config.toml
normalize_top_k = true
init_std_router = 0.0287
beta2 = 0.98
dataset = "wikipedia_en"
Below are experts of layer 9 (counted from 0) of a mixture-of-experts language model. Rows are named router (the router's row for the expert) and show model dimensions 0-95. Each number is 50 + 10 x the weight over its row's rms, rounded and kept within 0 to 99.
After each expert's rows: "mostly gets" lists some tokens that are sent to it at least half of the time. This comes from a sample of Wikipedia text that the model never trained on.

# expert 23
router:26 49 53 31 46 63 54 49 52 60 63 57 39 56 59 54 54 56 33 63 47 62 51 58 47 58 44 41 30 57 43 48 43 41 52 41 50 56 67 47 54 51 51 46 29 38 62 49 55 45 61 52 52 50 23 36 40 42 28 58 57 60 64 38 70 33 44 69 42 49 51 41 57 49 56 48 46 62 60 41 47 61 68 47 62 49 54 42 57 60 48 57 37 50 55 44
mostly gets: " b", " h", " M", " p", " c", " acc"

# expert 25
router:33 53 57 19 64 46 52 36 54 53 45 25 32 50 33 54 47 72 45 54 47 57 50 39 52 47 45 58 44 57 46 44 49 56 51 58 51 49 55 57 70 48 39 43 52 60 78 24 49 63 53 51 58 43 64 26 62 50 51 50 45 43 62 50 68 53 54 53 41 55 39 37 68 61 50 42 51 53 56 46 58 58 56 48 46 41 41 53 50 51 51 49 61 55 61 53
mostly gets: "′", "″", " −", " Total", " MPC", " JPL"

# expert 15
router:43 48 53 32 51 45 30 53 63 57 58 63 41 69 59 49 50 59 53 54 47 57 50 49 51 58 28 34 40 60 55 56 51 50 54 48 40 67 66 55 55 65 51 38 52 41 59 46 52 60 58 31 47 45 42 35 55 40 46 51 39 33 65 44 58 51 38 65 50 57 55 58 50 25 60 54 46 47 53 59 33 55 50 49 51 61 49 24 55 72 60 55 57 43 49 31
mostly gets: " b", " f", " d", " l", " s", " r"

# expert 9
router:48 40 65 35 59 46 50 26 63 50 53 44 57 40 44 56 55 46 37 56 58 55 38 60 44 55 33 53 37 45 56 53 33 50 49 65 55 59 62 48 58 38 59 45 46 57 58 34 57 51 45 55 73 49 38 41 56 55 50 62 42 60 47 47 67 39 41 76 52 32 55 51 49 33 54 52 58 60 57 40 49 29 45 48 59 54 46 42 51 60 70 60 72 54 49 37
mostly gets: " United", " South", " York", " North", " West", " London"

# expert 31
router:49 59 51 31 48 40 41 41 62 44 40 25 50 55 58 59 61 63 43 59 56 51 61 56 70 63 45 67 50 60 46 50 42 46 43 61 48 58 44 52 60 57 61 45 39 58 63 40 69 53 52 37 51 53 51 45 45 53 41 60 35 50 57 43 60 42 57 39 40 41 49 27 70 54 38 53 49 61 58 55 57 65 40 55 57 40 28 42 47 59 49 52 65 35 51 26
mostly gets: " was", " has", " had", " been", " were", " have"

# expert 27
router:44 32 72 46 48 70 44 34 53 42 49 45 43 55 61 60 68 52 46 66 55 59 52 54 43 47 36 54 28 57 54 59 43 45 61 34 54 53 63 37 50 51 59 27 43 51 51 38 53 51 37 28 50 45 53 57 50 48 48 49 43 36 51 38 65 53 44 57 43 45 62 54 47 39 58 40 64 65 58 35 42 48 40 51 50 62 27 57 56 64 47 55 48 66 57 34
mostly gets: " the", "The", " The", " and", "\".", "\","

# expert 24
router:29 31 71 35 46 44 32 38 66 63 52 48 38 43 66 59 45 62 59 54 51 33 57 46 51 45 53 42 35 62 64 44 45 45 69 50 48 51 57 48 66 55 57 39 34 50 59 36 46 51 52 44 58 36 49 52 50 56 54 44 39 59 48 55 66 39 40 50 55 66 50 41 57 41 59 33 50 57 45 45 57 50 46 47 62 51 31 38 76 47 63 50 54 37 58 45
mostly gets: " |", "|", ");", " /", " •", "):"

# expert 12
router:45 39 58 38 54 56 58 53 55 49 69 42 43 44 42 59 65 39 33 47 58 35 36 58 46 46 53 49 27 50 59 67 46 37 37 52 38 60 51 52 75 57 34 46 32 46 62 43 53 68 34 41 57 48 46 42 61 57 42 41 44 30 51 58 56 47 57 57 41 57 45 41 61 47 60 37 50 62 53 49 60 76 59 64 57 61 40 45 57 56 53 63 52 46 56 48
mostly gets: " so", " used", " them", " met", " ro", " out"

# expert 22
router:38 55 59 35 46 56 47 40 52 39 45 29 51 61 50 59 64 35 60 49 51 56 50 46 64 63 43 42 26 51 66 56 45 45 66 46 67 65 55 50 66 44 45 46 49 43 66 35 61 51 49 36 59 59 41 29 50 36 44 56 51 42 55 48 63 57 67 68 41 46 57 47 68 38 52 55 51 50 53 43 64 37 56 44 47 60 27 42 46 44 36 62 54 52 52 44
mostly gets: " which", " ", " when", " where", " $", " while"

# expert 20
router:37 39 78 39 54 68 45 37 60 37 62 53 56 57 63 46 49 56 42 55 60 30 52 47 52 40 52 59 27 66 57 60 50 43 58 38 51 61 63 49 44 49 50 32 43 45 52 37 43 54 53 27 52 32 35 48 41 53 53 57 43 49 60 52 52 48 46 58 51 54 55 47 51 29 49 52 58 62 60 43 56 49 64 48 57 70 32 52 49 74 44 51 47 37 55 41
mostly gets: ",", ")", "),", ").", ");", "\","

# expert 28
router:46 32 61 43 52 46 45 34 58 44 49 54 46 59 49 49 58 79 46 68 43 50 45 53 54 54 33 51 41 61 36 44 38 41 40 57 47 56 53 36 52 54 55 46 58 58 68 44 51 51 56 53 46 36 61 40 66 48 47 82 50 35 68 60 50 31 46 52 34 48 39 52 60 38 52 42 62 56 43 47 46 63 51 54 49 67 34 54 45 60 54 74 43 48 45 44
mostly gets: " film", " team", " music", " company", " album", " book"

# expert 13
router:40 54 67 45 52 51 52 46 63 49 49 28 47 46 52 48 57 42 47 71 50 48 43 47 61 56 50 36 29 66 48 56 53 46 62 41 32 66 50 45 67 46 43 29 45 56 57 38 58 49 57 36 73 33 54 30 55 58 28 56 59 43 66 48 64 51 43 60 50 44 34 62 60 33 43 51 51 59 33 53 40 48 37 62 49 51 46 50 49 63 57 55 44 48 55 53
mostly gets: " \"", " John", " Mc", " '", " [", " James"

# expert 3
router:37 54 75 30 47 54 43 50 51 50 57 35 43 56 42 56 48 46 42 57 49 44 44 49 53 48 40 55 28 50 38 41 49 52 46 61 52 58 54 55 53 51 55 34 50 40 57 35 57 42 46 43 55 45 49 36 51 57 48 52 47 46 58 50 77 36 31 49 27 37 50 46 73 35 67 53 53 46 47 64 34 47 50 54 45 62 52 49 53 64 72 75 49 50 68 49
mostly gets: " (", "1", "2", "9", "(", "3"

# expert 26
router:43 39 69 44 56 52 44 46 66 54 38 31 43 46 67 58 47 57 57 63 64 53 55 43 47 51 48 46 29 59 62 42 32 50 58 52 45 43 58 47 69 62 48 31 37 50 57 40 50 62 47 44 62 40 36 39 41 62 53 55 38 54 73 48 72 40 47 50 45 55 44 46 48 38 50 43 46 58 43 43 34 48 44 73 51 52 29 47 65 51 46 59 51 48 58 66
mostly gets: "'", "The", "=", " The", "’", " —;"

# expert 10
router:31 49 66 45 56 69 48 42 57 53 50 44 30 61 70 76 47 61 53 38 62 49 39 39 36 49 41 44 34 58 47 59 51 57 37 47 45 54 70 58 52 62 46 37 42 47 47 40 66 55 51 40 48 42 65 48 56 39 51 48 50 41 58 43 64 50 54 49 44 38 56 35 53 42 52 44 45 65 51 39 37 35 48 55 58 59 31 49 52 64 47 63 57 44 66 31
mostly gets: " and", " or", " at", " in", " &", " but"

# expert 4
router:34 33 60 36 54 42 44 35 54 59 39 50 57 75 56 58 48 48 41 53 47 65 50 51 56 46 54 42 44 72 50 63 45 27 52 39 53 69 57 49 49 53 44 53 39 31 55 45 41 40 59 38 41 42 41 48 60 45 55 56 33 47 53 53 65 54 52 62 31 47 45 44 68 39 61 55 46 54 52 62 33 52 48 68 73 54 46 51 48 62 41 47 41 58 67 54
mostly gets: " oper", " prov", " rel", " stud", " n", " organ"

# expert 5
router:47 52 58 39 66 33 44 39 68 55 44 30 44 56 55 48 54 44 47 52 60 40 50 48 62 45 43 42 49 59 44 56 51 58 56 46 58 53 64 41 40 49 44 43 62 66 52 40 51 54 47 34 62 42 41 29 56 43 47 55 60 36 49 46 47 59 58 58 29 59 50 21 64 48 65 46 57 64 44 43 42 62 64 52 57 57 28 35 70 59 57 61 56 49 63 40
mostly gets: " years", " during", " after", " year", " over", " first"

# expert 7
router:49 60 64 24 57 51 52 45 59 41 53 52 46 42 36 66 43 62 31 48 58 53 56 52 63 36 43 39 43 64 52 67 44 47 69 57 36 61 57 55 55 53 40 31 47 50 72 48 54 50 49 54 42 60 50 32 60 52 42 42 60 56 49 50 67 32 52 45 35 45 38 42 61 37 55 43 49 71 40 52 46 36 43 35 59 64 45 49 44 66 56 41 49 44 65 51
mostly gets: "\n", " \"", "==", "°", "===", "′"

# expert 14
router:39 42 58 33 41 57 57 50 62 58 40 52 46 43 46 53 47 57 44 45 49 42 44 46 59 47 29 47 46 54 60 53 44 45 46 45 44 66 60 50 49 52 47 51 42 53 67 39 58 50 49 46 41 35 62 37 64 51 47 31 44 56 60 45 56 35 51 75 48 42 67 55 63 33 64 65 42 77 64 38 41 55 51 61 48 65 46 38 75 41 33 54 57 38 53 45
mostly gets: " o", " ad", "^{", " im", " sub", " exp"

# expert 1
router:42 53 58 34 46 62 41 35 57 50 55 28 40 31 53 46 69 48 44 61 40 54 53 49 57 54 42 64 27 52 44 58 33 58 55 43 57 55 68 52 66 50 43 39 56 46 71 32 52 44 50 44 71 41 48 43 64 45 39 63 49 59 64 42 71 36 47 61 46 60 54 56 55 44 44 60 57 50 44 51 43 49 39 47 60 47 52 44 63 58 50 47 70 54 63 36
mostly gets: " K", " P", " T", " L", " N", " G"

# expert 0
router:39 65 61 38 53 47 30 37 59 54 55 33 44 43 52 58 64 63 37 68 65 40 52 52 46 52 37 48 46 54 49 59 42 56 49 45 65 53 63 64 49 45 40 29 42 47 57 40 65 51 42 49 61 49 45 37 67 55 55 56 57 51 64 43 66 27 40 69 45 59 59 54 67 39 48 34 50 61 48 53 62 43 52 59 44 46 40 51 56 46 36 42 62 63 57 35
mostly gets: " A", " O", " I", " U", " New", " An"

# expert 19
router:47 45 75 36 43 44 50 55 64 36 62 33 46 51 45 58 51 62 43 48 43 46 33 53 49 43 54 54 39 57 55 45 47 38 50 63 51 62 54 51 46 49 49 32 49 41 77 38 61 48 50 35 55 57 46 25 46 38 42 43 45 48 52 49 65 32 39 52 52 56 54 52 63 41 41 33 61 75 48 52 42 48 49 48 54 78 54 47 58 55 58 68 45 57 65 50
mostly gets: "/", "\n", " (", " ==", " ===", "("

# expert 11
router:37 41 60 29 35 42 56 57 54 46 53 45 36 55 62 40 70 53 40 52 51 59 51 38 38 60 53 42 34 69 70 64 47 29 42 47 51 61 53 32 47 54 56 41 49 61 59 43 62 69 49 51 58 51 40 34 52 39 46 54 52 38 51 45 63 63 39 60 38 50 58 50 49 53 40 56 60 57 40 42 56 54 34 49 59 59 55 37 61 71 61 56 41 48 65 42
mostly gets: " w", " f", " s", " st", " they", " se"

# expert 17
router:43 37 59 38 54 51 44 51 53 41 55 51 52 62 43 68 60 58 56 43 54 51 67 73 34 44 45 47 47 59 72 39 25 61 58 37 62 62 60 63 49 51 40 51 45 44 56 35 49 50 37 28 45 42 47 39 54 57 56 51 50 34 65 42 54 36 58 51 51 51 51 48 52 32 50 35 47 47 48 48 54 50 50 59 48 46 44 38 64 65 56 66 42 70 64 29
mostly gets: " un", " con", " cont", " pro", " ex", " inter"

# expert 21
router:32 41 65 47 61 37 57 50 64 46 53 49 40 68 43 58 56 56 48 46 48 49 53 45 40 62 52 71 34 57 53 45 22 34 56 67 41 62 45 46 57 46 41 39 50 57 60 46 37 75 58 45 64 52 41 43 60 42 52 57 50 42 56 46 62 57 55 48 46 35 46 35 59 50 53 47 54 46 51 47 50 61 49 53 52 65 30 31 63 60 47 61 64 32 51 35
mostly gets: " end", " new", " own", " off", " long", " head"

# expert 18
router:45 33 55 36 63 56 53 53 54 52 37 36 56 66 55 75 70 67 22 40 44 50 58 53 35 45 34 53 46 58 41 58 32 43 48 44 57 67 51 42 73 64 33 52 52 36 49 38 52 54 53 37 50 51 41 62 65 57 48 50 48 53 50 50 58 49 42 52 45 59 44 50 57 43 44 47 58 52 47 40 56 52 45 48 61 69 47 35 63 62 51 59 50 58 56 31
mostly gets: " dec", " res", " oper", " prov", " reg", " stud"

# expert 30
router:48 49 54 39 54 64 43 54 58 48 42 22 38 53 62 42 48 64 54 52 60 59 46 60 53 55 49 43 44 73 43 57 43 50 48 40 51 54 55 41 59 64 47 44 45 49 42 55 68 50 47 39 55 41 50 39 50 41 36 61 47 47 51 33 62 51 45 52 41 50 50 32 68 50 40 47 54 61 58 55 48 47 48 53 60 63 25 41 69 61 47 62 66 52 74 20
mostly gets: " was", " for", " is", " at", " on", " from"

# expert 29
router:47 34 71 41 47 52 58 44 58 43 40 36 41 70 50 56 60 53 31 61 49 55 67 27 52 47 53 40 39 41 64 63 52 53 43 60 57 53 49 42 53 39 44 46 48 66 61 43 59 55 47 43 50 44 43 45 65 37 39 50 51 43 50 59 50 50 41 76 23 44 57 46 50 34 51 61 64 67 39 62 48 58 65 55 59 53 37 36 59 60 50 56 49 44 62 41
mostly gets: " he", " it", " they", " she", " would", " them"

# expert 16
router:47 52 73 43 71 52 48 33 64 37 51 39 41 47 45 49 64 53 21 59 51 60 62 50 49 43 40 36 42 55 41 59 33 50 49 57 62 49 66 54 49 32 51 38 54 60 56 48 64 56 58 46 45 40 27 44 47 54 49 53 55 61 66 63 58 42 39 54 40 55 54 54 61 38 58 41 58 69 50 43 56 37 48 60 52 63 41 41 58 50 57 54 58 42 53 29
mostly gets: " World", " England", " century", " world", "istan", " European"